config = dict(
    n_layer=10,
    n_kv_head=1,
    init='normal',
    lr=0.00818,
    batch_tokens=131072,
)
Below are experts of layer 4 (counted from 0) of a mixture-of-experts language model. Rows are named router (the router's row for the expert) and show model dimensions 0-63. Each number is 500 + 25 x the weight over its row's rms, rounded and kept within 0 to 999. Numbers have three digits each.
After each expert's rows: a language model's description of what the expert responds to. This comes from a sample of Wikipedia text that the model never trained on.

# expert 45
router:502498484456516501491498525485470523477494474487530528530485521485489457490472512546504505557453495499535469473485489479484503518525505509509538491496500505492478518555513522515467516515491463
Description: Word pieces after a first letter, such as t-ant-alite, f-an-atical, t-ack-les, plus time and quantity nouns like years, miles, percent.

# expert 4
router:510470486496534521520526509482500480480478531475534510477501527455486531483498559489512543525495475503509524522505497468479500522484479472521464469513531508460444478483523488474489516470493545
Description: First piece of a capitalized name or title word, often a short syllable like Is, Mac, Ma, Ac, as in Isaac, Iskia, Immaculate.

# expert 39
router:515504501475488513483533507505469510484510516495515498542471474542456481500478530537504489547479480476483499524498472446501521529543485479515524507464538535458510485498523498474469534554560495
Description: Single first letters or onset clusters starting a word, often m, w, wh, sw, bl, after quotes, hyphens or spaces.

# expert 54
router:508507480479524536494516492486525477499482503493530513477490526499488517521511563497471497513508481517527505499506464477489493514518449481493524474492557547478496513506537528460505502445492506
Description: Line-opening dashes and labels in taxonomy and film infoboxes, e.g. "- Genus:", "- Species:", "- Music by:", Binomial, Family.

# expert 16
router:498478551466501497508537520478513490495532492507522497510495523503469457491468502491495469481485483540516487536507493471512536501528477465501536479445516558521488486516538533436462500498525528
Description: Capital letters inside acronyms and codes, often after U, hyphen or bracket, such as U.S., PAVN, GTP, SS, Lot-et-Garonne.

# expert 6
router:529501496512521518499554548449491502482498517486537509502524511476505510521524479498467532501511479491488508529464500503526528471494515494550522461474504500524473480493522525477474461451480490
Description: Final or middle pieces of proper names of people and places, such as -ity, -ville, -ington, -ance, often in lists and tables.

# expert 28
router:504459500505486508457523495481508484517464476462498497506519553459498462497499514537489513544504441467488508516488526449501515494512493465528532485458468550470470519507541517476496486519445485
Description: Middle pieces of uncommon words and names, like p, op, ap, ox in Olimpija, apoptotic, carapace, plus LaTeX backslash and underscore tokens.

# expert 25
router:492506518504521522450499503487551479495509504473511518474504494479447476497494486517520506484518453498510522513480527509500512461540483515478499477478538553468491498482529529491481500497532526
Description: Opening brackets and quotes before asides like born or incumbent, plus wiki heading markers such as === and ==.

# expert 38
router:507484534509511499466535544472525501505561534479535511468451481499498496527530488466502583504501515521444513504470506536540507489501497510505510511458529473521474454506503536476461464492465518
Description: Competition, award and month words in sports results and honours lists, such as Cup, League, Championship, medal, September.

# expert 3
router:531531475500509529473500542509508478512492498516519494501495494503502459534483513503452497507527459485515490507468514503455516546515504442506545490470543556529494546493544530461518506488508494
Description: Decimal points, digits, colons and unit words in infoboxes and stats, such as sq mi, coordinate ′ and °, website .com.

# expert 48
router:523466508494528515488546503489491502498483550523570534506547501469486487516508506503503510521550519501451484555513489491508536472498494512528496492484537498487459496505497513466505463498490487
Description: The pipe | between cells in results tables for racing, boxing, elections, plus commas, semicolons, colons in lists.

# expert 41
router:530488478495487523468556505545528511500497534506526521449501468499464486528476505492538474494510506502483465536501514514514535511501500505476539525505539544480458491484488544470471498504480490
Description: Colons, pipes, spaces, dashes and periods between numbers in tables and scores, such as 8:29, track times, "vs", "+".

# expert 5
router:506464534451523521481518532484524471483547494476542528477510458503510482443477472530513492539514513524563506498486486517493519494514521495513519508478473489492479481479491489494481524482485471
Description: Number words, ordinals and quantifiers before "of" or a noun, such as one of, most of, second largest, all.

# expert 17
router:477462513498486483480498532447493467519494502466517484543537510513480498485460543531502493510509483523498444479485471516486538508495479521528520471527511491496516466470486508498509451449492499
Description: Short letter pieces inside proper names and rare words, often after a capital-letter start, such as St-ow, Rand-ol-ph, vine-y-ard.

# expert 2
router:492472464492500461487538503502454466497501532504531513504527527463498558518509472518506509503486493519495486502473499542507506470489504482561528495477511511548504489526530560480456450475500510
Description: Inner pieces of longer nouns, like ion, er, os, and whole scholarly nouns such as theory, analysis, evidence, research.

# expert 15
router:516505510525512525496524494501498483480504542473515518470447488457469526487488535484476486534520514501467487535442519496489543458520494498532495494500550511478507495498509514491474512514480505
Description: Table pipes and words like the, won, scored and finished in sports season articles and results tables.

# expert 0
router:504482485488533492472502474497515470490507494516568514492468499522481528459479456536502514521525445507508479522461512512481503457494460445528515478522566493459462508502501520463489501503506502
Description: Prepositions like in, of, on, for, during, throughout, between after a noun or verb, introducing dates, places or phrases, e.g. "began in the late".

# expert 49
router:494452481465495509470538501479556494473508539462503509479470475452512511484518475569521471502526512499513488526485512545562505474531508462530520488440525467520456473510513516451434461422474468
Description: The, this and noun-phrase adjectives like same, original, current, previous, plus mid-word adjective endings such as domestic, unusual.

# expert 10
router:460498560500528470490491478503474486499455503470508492455516512512466499498499489525539461519508522510499478496483533514480532439501468516497542446456519527473463486506529516510494518490475486
Description: Tokens right after a table pipe or comma, mostly the space opening a numeric or empty cell, as in election results, sports standings, dates.

# expert 12
router:496509510500517481475528510469503497525493520518543467511523515447522528506518433508537505497480487488477510522498497525490506518517520507484549545462515528573484530504543533509476476513489486
Description: Nouns after the or a naming works, arts and roles, such as film, album, song, publication, novel, role, culture.

# expert 8
router:503468509497536521438526508492530472494483546496531524462491500457472487499483529523500478520464490480464474498519500498525515513473473468545498470485544511453478485501477497480490488529482496
Description: Narrative pronouns and copulas in biographies and histories, such as he, she, was, been, became, appointed.

# expert 42
router:531505451472532499495524502486465481524526507475543542490520443498495482493475487502508521518558499547461471494498475499493536479480455490528504489511505522463470495481554537475472519474508485
Description: The preposition at, near, around, of in location phrases, plus mid-word pieces it/at as in maritime, exit, compatible.

# expert 18
router:460472524488512507474501501468497417459476475493504520485468502481481427482467528514509484512487491492508488499508527451502493527488463468540482447498523531430493494491543493516473551546488507
Description: One- or two-letter opening pieces of split words, mostly capitals, like Ch(airman), Th(reatened), R(iverview), ch(ats), dra(ins).

# expert 26
router:495470481443506500448538500475524498522482502495516463462482452496494510466520474529490509488560492526524489501480506552543507491515511506498513488449508491547480464518515514489465492480483498
Description: Adjectives and their endings for nationality, field or domain, such as social, political, Malaysian, Semitic, graphic.

# expert 29
router:537504495487504503525540578473533475496496513475537494504530480467489502492511496488472544522498498484510503529517476511522488540503498451523498476478541517479471484508539518472503457476491511
Description: Words inside titles of songs, albums, books and shows, usually after a quote mark or colon, such as The, Love, In, Your.

# expert 43
router:503512478530527524467496478511524504503453521480515493496515529500513500496519478528480484566483488487505506530484493494469512459514480470553519471517538522478468483495490508494466474511490473
Description: Modal verbs, infinitive to and sentence-ending periods in narrative prose, such as would, could, must, gave, helped.

# expert 14
router:489512475528519524512495492480513489501463503467541464523514488493491452508510492540544469507446511474482491539514547517534507500512510456506456463481517501495450477509517476449492481498458493
Description: Syllables of romanized Chinese and other Asian names, such as Hu, Hong, iang, Yu, plus u pieces, digits and table pipes.

# expert 36
router:467498491508519508499516511523479487488492530450490494547534499466509490455471509489534480539470466497498520499519477486550528514482457479493485459504514544458493494489518518452485471504515515
Description: Letter pieces, especially K, k, j, ak, uk, inside foreign names of people and places, e.g. Kant, Reykjavík, Baku, knjiga.

# expert 19
router:501466486453502479523514504502506476496486512455495503507492485501528492446491454529507512501514475511467496525528518467550500486504510477524517488490475509504506472514535498564465511536483503
Description: Word-internal stem fragments following a short prefix piece and followed by suffixes, such as enc-od-er, er-od-ed, pe-as-antry.

# expert 23
router:472491537466502494486535514460525484509495506493499483528520498471502511507510494497491459531512484470521508519464488487463520500522462495545532494501519500496448545492507536509539487480493483
Description: Nouns for people and groups, and plural suffixes, such as players, women, members, children, plus -ers, -s and -ities endings.

# expert 58
router:502478542502523539514531494445540486472477518473534535441500503514487506518517516500486526517490465478544510502493501527528504484513454471544466482500507515490450487487510507496483505508472493
Description: Second syllable of foreign, often Spanish or Italian, names after an initial capital, like Pablo, Jacqueline, Zimbabwe, Verdugo.

# expert 21
router:494486480528527503472517487518501482503516499516536524448480466491475497530480510488518505538540515504461469560458477503506494482503464479542525467441517472470486522489498503452483518494478502
Description: Commas, semicolons and verbs like is, were, continued after a subject, including separators in venue lists such as Stadium; Macon.

# expert 24
router:498485479462514477481525494479527472529506500493497505455527480504520452483526502552538445502490491517503512546522501511516508524560510491509509500464529506501476441504508520521458489541463534
Description: Adjectives and prefixes opening a compound or noun phrase, such as high(-power), long(-distance), public, social, sub(families), more.

# expert 35
router:518519471529521468457503483465445518473465526513525522502523500504478511502501483541527452551511484492435511531501504489486503480522515516515564508517523528522468484508485521468446494524477493
Description: Commas closing introductory phrases in narrative prose, plus time nouns and plural subjects, such as "Internationally,", next day, fans, critics.

# expert 37
router:534474493490502504547536534490503453486518495484518588481488516487504536484489531517448551557495509534539475512523495487512546505538516502540510485471511563489509459476529466450505485499434527
Description: First word or opening piece of place and person names, such as San Francisco, New York, St, John.

# expert 61
router:504504553498522517458518556492469483503481479515524485497496502486444447520491448494529481456496487520531495482498538521508528475504497508471533485463506546517501501512505520495519503463529500
Description: Spaces, dashes, slashes and brackets before digits in dates and tables, such as November 20, en dashes, subscripts.

# expert 9
router:523521546527509536533531504485468487503484518447516526507529534474498510528480514479460526527469485508524498496500498491513558499501477492575497479494533560493459524486525485485501463494505510
Description: Word pieces inside non-English personal and place names, often in sports tables, plus country codes like ESP, GER, RUS.

# expert 20
router:533464470525511488501552523485520489509480527480504493466487502485510515483482458511475494526480490497468507578503486483546509509512527444529516474478464531498494509508506517525497494517485496
Description: Verbs and verb stems after to, not, can, or also, such as support, develop, provide, establish, often before -ed or -ing.

# expert 53
router:498464482475494491497545533487498502459518496515511478503513502490489496446444476502524483503548512495529511484484534502518539480526501502491534483499541551554478479489532505460457534508478480
Description: Individual digits in years, dates, ratings and table numbers, such as the 1 in 1898, 7/10, season 2.

# expert 30
router:523451466484521533508486514471525502523507534511525525476505489491473504508499529537448528552526489494473487512500511526455508501527496473514493471496528533503468494513486517440503496524485469
Description: Credit and structure tokens in film and sports articles: by after directed or led, under, as, quote marks, == headings, colons.

# expert 50
router:516501472527485531520542530488507497465516551488534478510509500471492555475520541498487552509514478509503501557501483523501513518511481516544504496481552507508456454475523536427504463431462490
Description: English given names, surnames and place names, or their final pieces, such as Joe, Brown, Henry, Boston, -ley.

# expert 47
router:466435505467504505463552517505513530519474515518496554458514514482465485517485504498517480497484491505548492537486532474486541467463478533486512496520530571506510482502540510460504532524513514
Description: Word-initial s or S pieces, such as S-OCAR, s-itting, Red S-ox, plus digits, spaces and decimal points in numeric tables.

# expert 32
router:510507549444510476474525539475490504509490519514512523461523514513481482488493448493522506530507490492549507537476508494469538454486473539505547485455503544519472489528521488466494507531484486
Description: Spaces, digits and markers before numbers in tables and lists, such as number, No., #, £, and cell-leading spaces.

# expert 22
router:516514488537529532486563504480466508529485491489528521488511510469524511498528512515486550490492469486512480523475490515526538502487473507545514480458536528525449490485521505467490424441508482
Description: Final pieces of personal and place names, often Spanish or Latin endings like -ia, -ina, -ra, plus whole first names like Michael, Samuel.

# expert 51
router:483528527506509493465494511469451462460523503485565472522469502481505491465470544492474493498507489517488495515464469465468494483514503495528508484500492490498481485491509508533466520502496517
Description: Pipe separators in league and election tables, between headers like GF | GA, Votes | %, and dash-filled cells.

# expert 40
router:475482531513516520482469486495486482492488517514495501508509504481497466491506500524497542500504494487534462524443517534444529537500500457505523461496502523511451514485517479485519538548440498
Description: Field labels and values in infobox-style lists, such as Location, Genus, Coordinates, Province, Years active, plus digits and coordinates in those entries.

# expert 52
router:520475496538498524473530548450487506495524534489545507530507500472490501549525455519509562481501495526506503526492486519554510520521456511549528492433507507551456513497490536460502477479468493
Description: Head nouns of organization or state names, such as Republic, Union, Department, government, Foundation, in names like Soviet Union, Police Department.

# expert 59
router:496477482488499491473537521456489500506522527455501526467500512461515512486543455516526508516456462486495525545515524467506505537507475491522518515448524547478484517486501528539496488526485494
Description: Opening pieces of common nouns and verbs after articles, such as sp, rev, manufact, design, business, plus the pronoun it.

# expert 27
router:507442456471531515476503487524557492506497507503539513474523448478490514488475497524492488514557495490453470530498514520501509498502490451532498502500520497471489511459542519473476501473482467
Description: Articles a and an, plus with, another and no, usually after is, as or was, as in was an American.

# expert 33
router:507493482478528538506543512479492482458486486481506503503555488494496452491479536484475506555495462481515492480495527509513527519495474482527467452521506511462457468462508482491474535514498513
Description: Opening syllables of capitalized names and words, such as Mar, Bar, Par, Car, Tur, and lowercase con, sur, ag.

# expert 57
router:525489490477530483502539491511481485483460516509555503478491503482459513498502498516517507511508523483454462522519495462516507507516466483506543468481537506529512514511516529493485499490503493
Description: Commas, and, or and & joining items in lists or clauses, as in planning, and governance.

# expert 60
router:445481492489539530499533496502544472478493491480514534504472500467464456487504528497516498552476480491454507518502510431500520531506501463477521474524537523459476486485501501493501537549514489
Description: Lowercase or capital opening word pieces like ex(acerbated), c(rown), C(artoon), cons, inv, enc, beginning a word after space.

# expert 46
router:530493521483529530496501497490506467493499497498526501474492513478476494510503507563497484512467501482477495470487512507513510438559467490489499471539555548518489497507535512469475469485509465
Description: Sentence-final periods, paragraph breaks and closing section-heading equals signs, typically right before a new paragraph starting with The or In.

# expert 62
router:478497535503532484470521520468524439503519545498549501476451448493501465517476530497524510490589512527503486516521476535519503504500481496517523513470564493478498484502512526460446489484478509
Description: The, of, and adjectives inside names of organizations and institutions, such as National, British, Central, United, University of.

# expert 44
router:504492525472480530513489521511492471505499506483508479548529518484521475518503473536541450560484468485510500505508512462519524483484488471527494466462509536492432463510530512457481504496452453
Description: Japanese kana bytes and romanized syllables like ok, ō, H, Sh in Japanese names and titles, including JPN.

# expert 55
router:500485470489511467479551497485456512534496526501522499512544503481516535490516471501496496507466450512486506576499487520471533539514520490567514493504519503515497483520476548503487487482502468
Description: Middle or final pieces of longer words and some digits, often before by, in or punctuation, such as dec-ade, astronomical.

# expert 31
router:485460515461486527520537502476482469490517492504494511520511486484480492471459515502494509530562513478505505491466492476473508473570467446491548491481552540564471459474503513481455512484452496
Description: Leading digits of numbers in tables, scores, dates and infobox values, such as squad numbers, times and coordinates.

# expert 56
router:501473528453497521525494514488480462464538552474528525476518505492477439466510527518494508552476493536489474542502486468475512525547495473484517496477521530461471472511495499496489495501485522
Description: Single capital letters or first pieces of capitalized words and abbreviations, such as P, E, For, At, O-Train.

# expert 1
router:481473469479515498526508492450561514448489533494499496461487505468508484446515553509516504528479493485507518518492535494481519508522491477490527490495514530475483460455511475467506522466471542
Description: Short opening pieces of longer words after a space, often Latin prefixes, such as per, dis, dec, ad, p, e.

# expert 63
router:489505510518565525512528505459478500458487528449509514518499490496521523498523520505448511494494433471486464521501522506510541480535493472548524471466509531480454521487510508436469474490458465
Description: Inner and final pieces of Arabic, South Asian and Slavic personal names, such as Abdulaziz, Khan, Singh, Farková.

# expert 13
router:503492512460485534480490532477478487473484516504522488489491477476481475487455460520485498510530532507509482521458506493473546481550467459480517513491531524553475508502517513470460544517469484
Description: Middle and later digits of years, measurements and table figures, plus spelled number words like seven, twenty, hundred.

# expert 34
router:464446459444530517498491507502542489447502486503519487476500495471524481473464480505529456545509510512490490478465523512497533486518476475523569554505516546504504474526490552503492532511512501
Description: Leading digits of years, especially the 1 or 0 opening 1990 or 2017, in filmography tables, release dates and career lists.

# expert 7
router:500486498513528527473500483446528493505464551517578523502506470448479505501508523541494507531509541496479470527484494514529491452527474470525501461466542495531489474519522537448456476511490509
Description: Articles, possessives and relational words in biographical or genealogical text, such as his wife, the, whose, fellow, married.